From a checkpoint of a small mixture-of-experts model trained on Wikipedia.
Size: 14 layers, width 192, vocabulary 8192, 34.8M parameters.
Experts: 8 experts in each of 14 layers, 480 GeGLU neurons an expert, 1 pick a token, a sigmoid router.
Below are experts of layer 6 (counted from 0) of a mixture-of-experts language model. Rows are named router (the router's row for the expert), gate (a neuron's input weights, with its number), up (a neuron's input weights, with its number) and show model dimensions 0-191. Each number is 128 + 32 x the weight over its row's rms, rounded and kept within 0 to 255. Numbers have three digits each.
Before each expert's rows: "mostly gets" lists some tokens that are sent to it at least half of the time; "comes after" lists some tokens at least twice as common just before its tokens as in all text. This comes from a sample of Wikipedia text that the model never trained on. Tokens count by the router's weight.

# expert 6
mostly gets: " also", " have", " when", " they", " who", " but"
comes after: ".", ",", " was", " is", " and", " he"
router:153087125132148121099170120136137162166180132109141108163069124132109137146142255169142128175130167158109128128146111111154160143120165116126140092155092158131124067098165129137129157168141102153133165155122135134156129101139176134103141156111110113155133150192065096105124073137164114125196083121149140143126097045149153131099167116160176075079066144145123134126117113114171119126094118098173155182128019159148132066152183108185177139153145073099149159117113109185104088127162131131108153127079103132154120113150102161100151137071126179155116104113136067137072138167105121135
gate18:210093123089141164146065145154081172108173102183180093154161101090058111092145200138171132136155198140155102124118186122073115160124168138073139115094097077128105100164148120089099086114179149122146176172164147125155150138128154087103113112097158118082187145130098073110109094117101131135101105120106145109095140131143105140090169149139092150142110154104131128140091081126145133158158106135173143156172178152109161148157137096166143145146153187124137096167095101141111092148172121093176139116186123180117087171167117120175126189128118115059118083104147090067128150149187173086
up18:090181157133119112114137131101113081099146147099072156132094158142087129135143099104126113114154080141100158163150177157163146138110137104087094146105127193146150138120121169202141129130081150164133111082077175163125110119161069101186198099160122158173087146135168175088150167176135102073159114123101085091132084134138144140171130109108151132196148115158051090097136112179128048135093139097117085134100113122114117167081074160097082088079142090149135107089143119166117140160131181092042097111099147093058141133118107104162163103143188121135122176169122141080137110108099114157
gate19:139126165136191210149166140080080152089116065081172107132131127148062116072152157113081103115133094107160171144160178129105112148160180095183098147139116088149113110087155151149124168131148131128121132070101082090111133145122082145121116131079111125125170185124108147184111188191089119143163103107155105119124211147124133181120104098139121201059163155113139130170138153147092177115101186079085130123046130122127110130087113141131116164136176093152132102073115155106103121158085098115103119140114160145166120078132137156145059127166186082142144158123092086163115128114083104143
up19:128172203099135150181133108110140125112166084099142094082121134104117130086084113083099156133120106162105173162162106054070130139136175112130150176170073205132158110154169120129134163152057138140126139089113066187144130108087101090130152099182141084096128105134050133156125150156117112125117130146118135114187134118127119176123132121183067137143171162073136119085129142159168119127114149122155119130077095111111103134159195137050166157162154119146158105135132153133128116188200061188107138147155119121096139171069157082177117121071087159143173128171094135142101151095134125136
gate20:134105101141133138148113130122139072160142177120124089127075125161123100066140114113122124120188123150120081118097134047087192137175159066102122097118158159103149151173128106138099090159221173109130084146147163159083123129109146093078164093164129063150149141129116122097153179154080152086110171144116119106118141166190153125136115175106109163166185109140061124110135132100155151139124107158105205071122146073113119156104166102141125127107109195091162068135083165091157142183093124154185110131162092157181100117114133119138141074179092053145147145153087146151148093129138088118
up20:151158117149118103073197099197174171116189073111184107120154141094118171140086175121157114089169146074179183135180123166120076177074143173165163130146112090097155101107114150112109156043079112120134104072136119102139157124103063129132112179178103155144115124109159158112078130110139126108136144067110105182116121157112112113155152100134128117176154161092174150121130135110072143113115171145105113151129120169160173179068075182164091121150149056138093159167172154133148096166106101134078078178141134131083156104141141100114101164155138148096102146124124135167106127094074122128
gate21:125125146133117123080120114176113106142127142143165097137143156180104135146096155109120105121087172124110112117109038122140173141160073138140126136173139132135084132102152118116134071110133156233144138141125147190152160116076116201111092180127177208123101088142087114125136130101193178107083099103203145157094123124176179104124167079126095105181066152198102150183086096156115137175193121065164130122090155142123115093098115103144078104172091143159138134149114115175113088139120166116148074095171102171139109082107133141158140092088116152114140158150135128104138088137071114152
up21:164096131119184131126186141102099069144143146098116107087060125133072095130141141131181155168183128101202084114082149087146174160140162098102136121163147135136133097175122113139183144131163129146087121114118111117134191122104077087090083151149101160126127142148101163144133132136139138094125097125086109118081151123202105146112141152152127086172087146131111132177144110072101099157081123081135103161082125104148132080201191134113108108160171150159075207162116059090139130125186131148114118154141113129147093161127159108099145195118080092178106164156073154129123188118130084051
gate22:107168061122153090076134205116123143125109129104170132101117135148185142174097131147113185133172154138115144116028149152116094128120199201132094144131126121105149109093152114158168085105203165104110153127120211091164135202114105147098105138089149112128133157132186077093115149164135123095146099054143147142129107124195136156123127147101209180140099110135133160106119038142163158146180131189087060157128155118095184130130088113201118098149161090119086117123120095146094111108139080103146090134129147164137117133124105141088131107116150142103124123141118148114097111093148097102
up22:085130081138150030108099156081118083098094092102128099117151088164160138170095148147127134085136152098093152126089103144125096149096090183092162163142142099111103121139113132109149083123194218096141190123146103072142142158167153118162117161189200119168131081110114108101104090112171128127127120151158084078182140134116120125114121141130169137147133116098196117125084101156180212172103167110142059142102138133177130102178095111138098111119035086131086060168127104125130132134128119153129115107149151102087195156099134180100096148114133152151152108119173111163134129147086119099
gate23:179119164143104142145074091088120150195159126086126100201128130096123143092160176126060137175079091111135138149124122140147154181154127081126120115162149109171167132134092131108126134158093100154080130065169100211210110103145180104155075100139143135105134124109099138132105119073229110088161098131131136115130149104135144089146137092156089124127114113151108193098201148158078060176108154109113217130105134154149183130092129140127156117112092187125167124153096174107163117155100084085163143108104113148159143121099138078126156091086137127136085146107095145109138152186154127112
up23:133107101155090177118137171140113137130125115074126098118096143088156112127101118144125125161074132119149112124050191186120126152141123142068098188158153164171146113106155107183130191141142110135094076115065130114164136152132092114112111127153129161078159147110129130107189148125136158084140100126136139164086144118194126148082182088164109145093107124096092196090176176141172102124096156138092115120092162060141147133137090151122155085138161176186105096135144155151100139163149191147152138117137049092127095200086125137135107137064058103132109158157062143124096102190168091086
gate24:234100163117110126119109100167100128161148116183113154146119108107179132177145148111154125112137055190118138147138104102141129102091156093106118127129130138170104099126198130177103158124078124119076158157112124185133194138123123141155111101097166206075126130141144190144114129179093105147129159121148125105069168146112107103138085141132146147123139117145107133165122172098150098108127113094117127127112148135136155149066177170141104094148204137219182178148113074142012100126157154158094154119093103132135074147146187124128130152127145090104120170102117117091184126117118050100
up24:159082115122113156172132097117106159110124086123129119099109105106155126128135090141094166101101143157144079096099127153144146127083112122073157145090100075108107145185191074166137102184091105107057201088123189126145122109175157174098117121098182125143155103169119203103108162094136101191170192103157140157099044119118101129166069153161121160123151140073118115183185125103141113062150127123140110092124103095109115136161178136241128173121116128155124139129142130135102124142073052149150140157136131172104133122123133132124108146170095114116098153092159104130107135147129089210
gate25:099155079094155139171124136124177103148076115202154103102084108108122139159184125111213165123114153158123084076169114121124078132135129101088142161126125071114178129158163083095115113091142128168100065104124148119160137156178103135149139119142127194177250110182172146129140117116137136135106115103104114111121127127127062208126057150153172177045138095064172117126080148066131118095175159133127117126156151125150149098103099119140140136135144172156139115171143133078122103112177113097107145123158136108118041175142124118116100114114131108106144187153134128171109128163139139099
up25:116077087150143096137153148080121091120123145080113144108137143154173172119140103133147125021154084134046103154059133139167135139102081138147062160134104122182156113135168157134105130149089165127129138180131150172088169120147089158125116094140074146136156145148154060094130120119153155083123101123145111130174143090099143127135149096147149138168096138187084117171208087161102073128123083133128116209066137156109118141147161163184099089117092075161070137092159134101127129143118117177163130116078142151117133126101184174148094118122058168153147099119132130154094129094209135108

# expert 4
mostly gets: "%", " million", " years", " age", " year", "year"
comes after: "1", "0", " ", "2", "9", "–"
router:143124134105165090119129147101122158126167148117234123147075158077084121180166180130140148172114108086093160148150126180103149137145164109139122136139165111163139008108133158146180155154126193152134130121155106158129110134155148183120113148081073107142153123173065111122156126161140095119197104071132164174162125118135137152109110135163154125120149155110116120148074128131094195169075164118101119154130038172103143111114172132132173105179149113109135177164075150122063036128144136136116118166116131146142136133162159144140121133087109087117144130130129050171107106162100153165
gate7:128054134142170089119161152120134138143132100120119160105077105124109107169115148159142128116152108114153164147182033193106139156093110122103149104158072102166107119074161078188134142135208121120153142076139105154114103147175101170082097188135170094115165168181131145127127111177123073124108106146179107077081087082143097111133141168139144161125077142169124150147096082084116142118114110158136151124139136134183129059144172153131107141191125153098091068092094139125132125135109154147205138150111118095155121089182055182088131085120061120100139127162172170156114166104143124149
up7:127124084104219159125127126073114127131144159122126152096149122094170088143133081131161115136157102186141135134119085141145134107163100124162092091116112147122140090109145166136141179154125115161087090034158105169081211148125097110132126077116198099093136157158155126089169130202158097133109098097183178119121184172160123134154107180090116130189090082122155106146113109160067142094116133164098103141116179142152124153121188130133113161128153136191098054096096161100095113181139087185143163124098155096090129145108084151160168121139071099134077118157082160142118161073117129130
gate8:078077188049120093091110186124134123103168166177081158094099163154099168127105108148139164103094163124093116108108085156154156122125143117146165115148058162117043117097105134098113101135172129178118152173091125171148133141168153180139187081174160164114114102154115123124085160137194120144062100171158095150186140175154086110098138145116168153120089150165127103151184094120109111101147173156135138090122185094095133129184152143180143146133096093081098155146110073159083114082181142091136142083126060144109139147101096133140126125158089131094106160082149158071132112138109135101
up8:116103174125075158183106137144128129087127097114078086045131078173156130074138107157146174133136143119161157107182135084103074181152141137135168095079133138139148130144090117134161109130132149077116141090147124191124146146168125120081152099197117093147133103088126158090191088152143104136150134109160150184188104208112103206115114205108110126104132143094135103142143129128108115106147073059179117149141131101105116122068101133092149170172154096125157118118137147076135123141170087090126129191187150145177107130092095186120131150196121105158172103091116067138072141110138108140
gate9:103103165138145073137140108192134149172151174164105110161144148181130064101107175136140118173157141091161089168135081190102125114101168087143101130107168155118145063151129062131168089157150128186093103173118123147103108119161187159090121185082143117159131151145056098057121156147173129159144109100155124135202145087189154099148096132180144085109054126173046095173112121087143138121129125112110145157140143115116135158168157108148103131158178129082078142151084077160098085158171153083141124121147149145193093112148140158119088110104102137113135167131083132078135141106146125134
up9:172122107119123173116130115096105122092164138077082086126148160148140184148079113186120127164150108144096123121094156173144116120109170151073110075179095039144144153118136155209090086102132100159072180173177205111184124149126154049099157109150130151131108076139203110168123092103130108137166084126041154059084167142133132087119149111160082138103167129130104173119111126142187093124109111137144134112142093171125135125131117177125170140212116081144084139119153118097129129120151077095163140106116080115157124163112125152143160098125164106072113098127141162084123097131146113154
gate10:133091120149180085177183197172194155143093120200144144092055089125090089149052105109110146112115099098117150171105147210137102166162054124117126151091189100121148139109157131140122112140153134113124126131122071129157102136184115124162158122111134132144119099072134126081114142152137157101120143178150136129160175132127107113098135154138146089096142106166090154157170115087084139177135088090129135245158141109179094124093169080113145125139131127067166113153104185075141100086139125161121172128146085095140136079181108125076148114119101125159158107176116110165134109169076120153
up10:134132147141160125187062104079136170139109078054161124116138082095142135132122154114137131204150152093110134106107142122138138149153138116151132117169168162142120135113138069069208081103171160061128104053132123125091154131085130091164179089164115082132094150096081149057145202110184171064213104088151148113132159172141151124131119131130139116167153156141121173189143100123128160108122119094122175157133090060136105161180153129121110082138038132059193135127115120139142112136159138123083153134109140134130106150151130100099128163087142095143159170109155113113106113160093113116
gate11:087135118131136102140083114133098197169163096117111056176139090165142159128103176151071121068128192139163082156144154137058121077117149101103087135141161153151163101138207151183047095120129144137214131123088149110132127175163080095130171121174162113078147158115134086143126121144121111157132106087132102125122097109107140116159147104113129159158078157154179150065091171075155132088128158122113201138213181143139152159123140123140077125086143071143089138085132126130124102103138172124158145102118142131135134131192135157127143109055075153093085141118128118141165101077134138140
up11:146150137145127088158148127122148135122171137151138124122098131042127200139142162155189171149113133186153108122132097087130121083176160144089130123111135182180082116150162207127129096095157094134092108120094141154143117158109054150149084156129114094110144115124136186099136118089074109107134142082110128154143083170108104145052117136108133137163157074099197133098082151125131069097097186152095140091146199118104119116178099166139164145092132131152093123115151127122136109174194094077168173200147064133126142124138134173097099124103113099085147107091150135143111100092188178054
gate12:142127135136118082117156166089180118121095081120153174127116136121167089124119126227142191165113129129132144103119108146158094173127071161043145146125128108138164137166161116170167153147161156049149135141170079159140145137162147121093094154114175100152131130117106122031111135123145049145092141122223110143112093159076147172152118176095138094071151148147116141158122107137111069130171134110138101185075128133157137092132134083167108093093133109114134074081139151122197118122139113101143111156110134160109149075120143090132107109103072169093129084134145144200115162146134050124
up12:185139137098153090119147124166126076132141093144153120148135135144186119095100129122150161115093174134109144108126156128122142072104133146107162111103230126121129125168108079131109141110131132093101101154092095099151154188140106130106085123101087100169145168100124127171111134152085182156147155087179157112145109120120125118214149164134131124165122159113033127122177205073152082120113074185169114138180133103132144112110080116144155073144121107134137167169167054198137107078127144153120120116122092111137142226185120109105133132126157114119096146158078100120162126048142065165
gate13:145114145082130146092141140147081064145201159163113189175153089137036137167129133123121078108130149155094133137173132091096146126194100116158136056133125102167128077148110148095118111153134153116087107200097143086142168116133141177146112115177126117153212120095091150139100135157162104098149175081102142166098143136140132131136124143191176139111124108172135121107123135117103159177110081156136129134090069172144127157106102095128113113128109067101080172107083081143078094138163154083121135121199128168142093116144167210189095161116131121144133094119125139117207102103190092130
up13:145134099181176124173147131178089170125137086111139115153096078122130098107141187109078117147108121104050186151139114125124094130140136162081143113127116150115160096115142078130141103104098149169190222166098135142123132124140178083145179112126152140145102082131108137092099124108120072207195127079089150079116126139092068127112200091059128135180166110093091087148059137191176103096099133160100120153151120086156089074127154147081174160113102141152108159076149115159137132161135122175093158098135153123133112146158145166057101135108137134139170110156136082151125163152148109095
gate14:141083140104119149065089121131162154154125165152132127135071099116185105110147181163124140161099128100141066141166111109118144142103102109099093153083124169124096064124132122113129076145156121117143077174143094156147133077135156160176107172061172158104149177096095154155111110154148146097122170132146125112128065121133163139128137177189078123159056074144093137147221134132187167125152146141091169102121129070133165120151088157109115155079148142116151121094093124160092116145166177106050097198154168174119159043117090121091180116105119177124121116130147084146164117118161109169
up14:159133093172170132121102106135128180183142125109163171073107078162132127090141191119118137158145147099172101099094091128173097165135114122117104174101173174118080105155113104107144090101126136080169124170173107140120109096167161168154152174141102161142082128175116139117085167126144068093127167107150122109186173102082153156156079164164106148151079082140070130145135128089130118142116192124105116109183071053175101148126122115102061123125126135097079134067158115164161126094141100154092117180189198115124134054142130154094136167155124147128130128091064104158136104077176107160

# expert 0
mostly gets: "The", " The", " the", "=", " new", " Mr"
comes after: " of", " the", " in", "'", " to", " for"
router:167107118168116138120159107098119183160190097098141120126085128077112112164124160154123136149119156127105128123147157196131133175082173074122119122152135134144106020075165133125118168197149209194129175113210128151170134123122119132083111139109125109171158132174053126117088127159128078112143127087128150147103159098146148057131155119164143181104128156165102149132128114082165119150151143083131164144092071176077124090117141100175155126151115095119147159105041133110118082134156173186104090153091109125150144136142129160095144157117121149158119136104151059148096073163071101138
gate18:157108101094129147179037082134164103157123114152142119189138113173092064160114106106145115164191147193153122096144119137103166092144190099125126076094131166116138119097111130090119123172159086149090170177128135178087173164187109097154130164107087205149170140138151145116205166127152140123124122133136084149105128076136136140098085181135148124107098127094102169151109152132090151115112064166142166109199130125122141084152157183126154123166102152109168102189095064141109097103132133104146080150153120137139073149154154129159122106092074110079064078188136074123127136128153117112
up18:142150161164112092093128131119155136173158112118121071130107113061140085148175142111110113123067129099128118126061184118105142164110135119113112137129137107203105082127128132161125125147148181081176142149112156115098132122052117119158111053135120140120155113073133126088162091191161103097128087102121121126120066132105116149179090101177118136218135188161147091142190139143134134195139135114149173111092071197143104159121136118116106143115113103130077171121097163136091119127160133166199143127153215201088153083090168105115128121207152167122119153161138115122069093148118155118
gate19:108090136180136108139195094051113180093065101146160071116148141153082131115109108123133108149144151074175111134123139113101100130110103118192121124118138132110187139121124153121096134150137144127120136143058152113113139159122093124122164169195120097083167121100116134189172080157128128094182181158126133127161176139112174136098156166123118134131110043105123200152066108099142133146164098106086146120163140186191103130085094108146190121109085061109127158126116163140132118151167111125124182116113107109081124130091141098092079176109200116141124072214207149135131117104118115158
up19:109114122099103137132198132179155106133168169088151160125087121117132118126117139131115113104115090110161106109112171054136130100158100148092105117139155111185122140138103136107132138101057159175129142124090110132148099156118072100126126131142149125156179097117120069164081128144067160147144129136068134158175119146175170150147110154142111183141180124073109131120087131119136166154097117163199134108042162074074086123150127144118076187169150130146081102147149161115132127158154110126098102102163198123156120130096206155159116130126108102126132194116029048168082133193092158084
gate20:104102153148123119096137147127119136129126141161150090163125197170136091172199134141143103108149186149125059146113171175096131106091147128144168139089117155090124121097111136102124139124180129112107063137085086121125141117151096122165091074159117131137138173187098204132142244134102206124119181086131155152158194161115127140093101118131125152089150101115125083214183128127087168108129105182129170108126132056105114058135116179144119133151103137132172129145145087112091104176101109110114192107173104107091071167102083168078140117166082140114110154126126102147149130126133119093
up20:146116182080114088098103158200126069172116212104127103133127112068076181160083144100087136139117164101156150138083118189177126146211117094128199158160144141065120130099165121143142101114191155124125129111115083109148085151128073158119137140097101149160112127092142132086090120141157154131165115157110162142142102098120115129156138147089138194081163140147178113099194160121113134069099168141113125065074096119170107143173127118094156179069147109084115121129176115131146134138056171158138125095116083116209123097143115069186088122153097107142118127109126119140089126146130137117
gate21:145090119190115119122106153154171090105097132094106067126121095202138133178122134109108094108142166039106139189162120135129122093176130154131110115117159100123195134185096145191154163130130122168132173181112084130130140154081157189109145118050135189155106130133104109129144123119157180059206075140092121110136171144168116135139103104155144089145055141179078118090086108102119165159116092143128138129132078116113030169147172146108090106141120134086096134121155140166057118092107132120110063131169101175102146130154104120136134129089110142125093127128169094123082114121108178121
up21:132133147120184156082165063116153140106153165118120096103093134134057176087144180144104155153158147121153137130085078117087114142136103143144107136120142145127104145080177159075134129082133166066124080058139157110077206107160122165196159121136128153097122121132147149144140215173137118109107160095158148168122117152105108149118149154119078153150170107132181086168161177059082081110136146065099131159113158102150126102055148123154117180125167073124178121088164153082143098104136081091203152095092163107118142116093150116142076170175149116124098157108095165113133114093137121159
gate22:092060118218139123132098103111123177149132079127198125134138148128167133092162170047137158116105115115096113141117127137121116095115091098087175171129145157129212116057173098201113115142167096111129146218163135166106130153155111139192145134174104126143126142141097101031139148169127128121115093104094120134131150122127108087126138137149125081061132104098109076142151153098167206142172150201062161161133120099126128097101129198142159142162098158128102151127132137106089098099131135147129136168130118170101105114198127095113174173129158129104139114130120111073074094139127146148
up22:139132086114144199116148156092109104152079141103112105138165090145064135151128069119114152087126124116129125122118139123129153086165161079124157092157161143092108141111140101117149120164095169109122111100122122076101112138162136112105125076127185155095181148113161046180170116077146174134122172150116133108058167147154122166121204095160075147185137126109216208071131122158138077129151149111164089156091168115149133198057158145135124104149161115097174134154119133093161140128103197085069114107155177139108133143116146129131109134068103128136149138070119111130185143126056099095
gate23:141134153128139144092110158162146116152172183111163118060131106124130156116136148149159130190108127168119113153066146123128135095151087140145128122142157135154130091193171159149148147146153167178168140118110108175120072131094187096169124140134116146099127143177131136099178154146166119106118153113181085103111163135134077102100124151135148115172111194179159137084125152146114092111087117144136193104140107138163069083082108130136095157160171131134083135113141242182145105157141140079128109081114053123186105052068107104090115080068040169139106130172098107154155148106136109120
up23:129117135181106168136213170150117112158078166134128119135154126130097110146116117072132070129078129082139097134132115159127147116158131131107119120184128177160109138139179105137186140163107120140123081144138099114109075119097119137162137110076086113098123177118126044053167144165150129135172131124179131124106176096170114151116178191146120105124143148115084158148158114118139133102135133076127095153150122127184118098062127179105103033202181116072094160099137180128158134095141152137155147105092078060148068133176089101136149157115092168129151122148117116150053119190129089171
gate24:181097109148137124085163173162106106063111091143146131106096170115125069230155154115169201069189173166091126118152116151091173144132160126158103147148118118125096096110160155107172133160113141154135134128080115100103128110147115124189144100114142146140114135078059156114131169117122150099190136130136078125105100153173036115130120089108135106159125159161078164199168096060142114102120148141145110132121150089127105141168166119180122156215154126125236122172103132094104091119150103113126130098166129166140165112111104121139114130144089117108135190124068123107116138172107116176
up24:118085117148088110092108111202122116138194109122128153147104164190193136156084115085160121094115163178074113123161075093120150150127132111170098143116124080142181134142065073128086139171169092082136171184080191146136150146133077117196116114166162068148120151170129166126120109113123078106123145093084114169132065138026107139115154112101115125091117208127121140204143131123139086152140121156152164138130074129075097116100140120152118119143119105152134181193167118107113136134130151143158109159122195110148114137085082084109195136167096091133121156116117147103144123103153122093
gate25:163100130093135160093136137078110138123125135172129140125164168091125110109174107156153150115183122159144132114146099115124139120166125123095095050047130104135161125181103138130124108125130141099098074139139204178125151196178177146066172140121129076084134150069136120143205116142151171169130118169129136135110170082188106129097111143142140142055030119113138126171107127140092181125138105174170162124182143115182098128144160096122133191115141126115105071121120152074155115112133129086137161120140160057158141100084120079138146080154092176134135089112081113132115148103184187086
up25:120105118140030072133118163148111107136109178072132087120111082132095163126146122128152121125105121077151115139095120058135095142159118170147097127112132132201084174094131150138090164107131178118173141108123137166068111135110064126156032119153207150076090086141148135152146153152115167087107114156156139128177143116205181120085051171152093164204140142083132125155181069060179107157176102106125107147157143147135072092134119101150104150126126100120094068109110152121161157125148115148126133113140148111147112143086124103086098117121118158166187158148138125077123098101155132130

# expert 2
mostly gets: "==", " Votes", " Coordinates", " Apps", " Website", " Date"
comes after: "\n", " |", "-", "==", "|", ":"
router:125115137050101170098161102150141162121207129121164117142127148120109101120150129117142156160150170113083110153185121131075155145099153083129106082086149143116159066136184134133157107173145197147123137125105139177162142109130151167093076165076135110174147154134063118114110156150201095037182148121197124169155113126180149098167148148109172118179126147170102120115085081141103117151077097094158138124121111174119147102135177108166121091192091098100145159127081129118135085138144155101210139108147081159181106085190104135118127123153093178127098130105168101135128172172151111133
gate18:157127135157145132167143119164122135109130091159157137192087141100075105171176144124152197144128166107181124087125139134147151125069180132126195144134111072119105111162116111119163096128155126142112153141122146145115142156147066133175096133086142118117118141101105118088169085176102103135137104146069076102147157094109094077098166038125223213128130133110160140140137188059113162124126129065132145151098139093181091126129133138126110129103178142114177103082163142141118098100110107094102074136098134136140169112081167135139172177165066168070112146106136080091076128193095153105
up18:112098107151096110104121107113131188168140081107127101104119142137107118131106132116167093126208106134115116152084150133115100127135084091101062152078175165140094111112167149124087119110138126079175154163152102116142133143112154119142116100149133125172160175144146127173127143152147147160080124131137189107153144141147158119166147120122079112176087085136100130123184048138204157173163155197152127145137073122122105159125132064086094152131098078173142156104051129173082126089111185165149041115136179135113131176187112134105147106130185112160098145175152113156109068102061066162
gate19:136184109147126113116115160090213176116113103176121047119173090131188088110119107094128128125129061127091082178165122127138114091145186073164141096206143147140182083127204133164137211143135159087172131098102120140165111160061090112120122126132084115134143130140109103129152137125103109128119136096150091128140171127131153157132190086147124161142137073143056134151088139167102156107125052082093108132156137136120139106125145112174192092115107161189172110126132137144158120084113084121121134152136118119138107115108165189073079129114190146150050126140150126123128105132167072116
up19:127100122153119150212169113109105081113095137124172115152163177138151074129135129146143100149121135035167153061081124147086145140099093136191153141173100091052118134158149135118164109159163162156129143102148123124076104126147050152151147165158107102107090148193114096153041106113147106115180147120159083084123095093147121097106120114099094156093153212134070132189117164107120173162133140138164159194113136128090100136134162177086067137137147113159130163194149093113116139103079123142164133133113067087103138135088084125205114133115107132123112142090140138101088133156147132129
gate20:148124102142157026197103116117141139130155108116178106126106180087184123149131129120113101144137142102119132131085164096102107172219131135133152168101188151138145118129079107040111083128166213121135099106095175126125147169150142090149078133115106087111172162156100096115094110142105147158073159118171190110164126148128149167168142077097144129127148120104062118135139164119142150149155099104108193167187112102183093143129155089154156090097180111184119143096098112090112121137137125183131127123059111105128143100093105097105140149147182176151135061160102087145185144128148130090
up20:135150156134119110144131151075140093144137081096136118146071093072136086078108137083080149117141125130161082130095095154132129133147104082131159167151163151089130133082145145219164107143123138142167138056156126128164094120152070138132145102086146190078119132154185098113150181097150128104143173188134159100111181127159106156099163140093157200106143173096131109099193118140113129090175167109107109126104198138131137128142120112088083145061110155136149082115139158147103143097124122094097139180204142115078123163123116095140142067072116069084171134209164150102134122074080140136
gate21:141098208147094145111146101156136120136133158136141101171101210222093089129182136092095098149113099124085076143143078131084165151180116143129121114129084093107193099129160133081107151147110102143140210151124123140133147175161162165113081131074118139127050109168147149106141090162107159130137087139150120124159145205127141172145109083183084070101083180089125131183096104127128165187130150116134138095155062156132126160130150079060120123147109176104123101176112116170124110104125148145143101105085137161148113193109153101137119174103145131101098139176118082137097084104076137136
up21:115172122153091175112130079130151175108178147070124156045111094127158167086107163137169127160127096105115151108097132143188121208142155155070170089124164152133147129123113139123186199125128083087043075161139092131107134098088073124105137139081086155178124131135123112133125169158145127091064123060120173100115121158134105129105137123141170160169143144196116094152147130123123149100111139091079061122098095098162120166079127137150095159167139140173146168111176089148126106083129103146190198138136114130158131113162152188116086099135130160133104173093110135127137104079186125080
gate22:110112123170128148065080129128113118151126059086193046135154098173156175140128143071125161141157142133127146154136100168169106144051126118144161109135143151159091126089202143112072087071164133100190139177139143105108143181106139080132109112081156114151106138115085115153159184167161107171190056117087135119150110111143128114129116161152129157138107121127107184171128112157124157075139145088156120158170131127123137102075128114114153134202142105128144114129144166098095103157141184134114100106067115139165133117190123106145139089059182128128222168121125132107101082127060098104
up22:087077142126116122127142080106129142139086141131125158115100121117119072142152128189151071134119068133113105099078176127093118124217147134097106151124153116098147138158127074185189139155096108172121101086119051172096111114098123141154167138101163090091149129177144096099128103115092128124072196103155185133103101165103110135160127135101086113097094198103176105076181126125139107153167188131151154108158105145145170174157106146102066083091117158121098163120101097162144138073091132156091164134160179141059133157142125154161153106121091188116091092218098124120115153130139148182
gate23:113069104089129066067085135127155128142170164145101139102129151133173185138110141113143133150129146144145118146139114117129154086106128122184116133118095117204106080082149167136097155131129148145117108168124086156162110118140174064083121170116056163088142126170129126092161085139153174140202103162151149165089105148191133090172151089155121088150174144216112161120144174130078107093114111141168131067126079097129173111186157130146175097174125153111161086119122117136119119172065129132115130167121091127208120131133126151082171104141119122143109095100102116162024154086098086143
up23:154180115144106038076151134163078137149151094138112171140154118164096103147122155153062126124084172100106105155161147105122169114180125163147125157081164148134149141164146112144136170137143110129125094173111128077151092172118067106125187104121172118065139134103112095056204135146148158090077113157072153137140134155134104164154089168179133114102097118149155124118160127086148131087127106145161121160136130077135101094118104145110201106078124123156066169133111189120090113171127118152089108051121139063148108125143069093082100187162114097185170160146176112143181083125137150135
gate24:148162078164097130102164179095124103150070155147165141074156142155072122190115118133052055112161070173121114126115100154216145119150150106191111109081118119169147100095133143141147163142116114121127115094134164109142091139169077151103144048155143076134160182155095120106143135153116170167101139072115144128111153164114177109104078152180125111162150107132123179089097106162141090122141169155120142156196146084164188115114184133149098114152150145119086119108038123136063102168173072180144164124155110131162100182121104110081138135112113161121116142111179121147106125116151112103
up24:133149162074087086162202151099069073108168113131143127159093097113128114099151106112156180183050138132078098146141120112112138132133136121081176138127180098141167149151130133099166160124068113180140206153177128152132114144104104093167100121070128127122103096117131091073175134075125139123117116083098170151128167165141034177118139189161150195083126132092119079206162162142090115182115164129146094209143164154108131082131116129145150119142087156151102154160146119108107125116079140112113137080112117136107123151081123109155155136105111071157142159148117119119116211166128112104
gate25:143131122105098116101165092176152106138159139170125194107129202075151073182200108165185107156114133125115158093159126138047136133060142118059136089100126128127108082106101082051145117169124058205106112041090152091102125090216123148115146208125126136132152115135102119075175157150133113132148144161187130148138113125138168141096106137173116168085121137125098112120147143128093141134167122174114161113202104110067134134159190135109138124089132141131143115173142124110113096098107186154166129149097152116168143095161172156123107129120099116084168116125134102147169137122111133162
up25:157130074117147089113110113144207102145139142153137159132135148104151119121104089160141106113128106141156140125094165114126088121166074129168110137171114076167076105127083120092181142182116223059138103111134195155149120119146135135139109161089171103112135117147081082117121176111172142127129155136107101183113097096184157073076133079084105101139070159109100083142187132034129148142062159137125188158161129159124123145151063141112167153133151171194099138137082117113128145198174101178165115101130099117139182115176086146112114105102090127183095108124109110140131095125102167096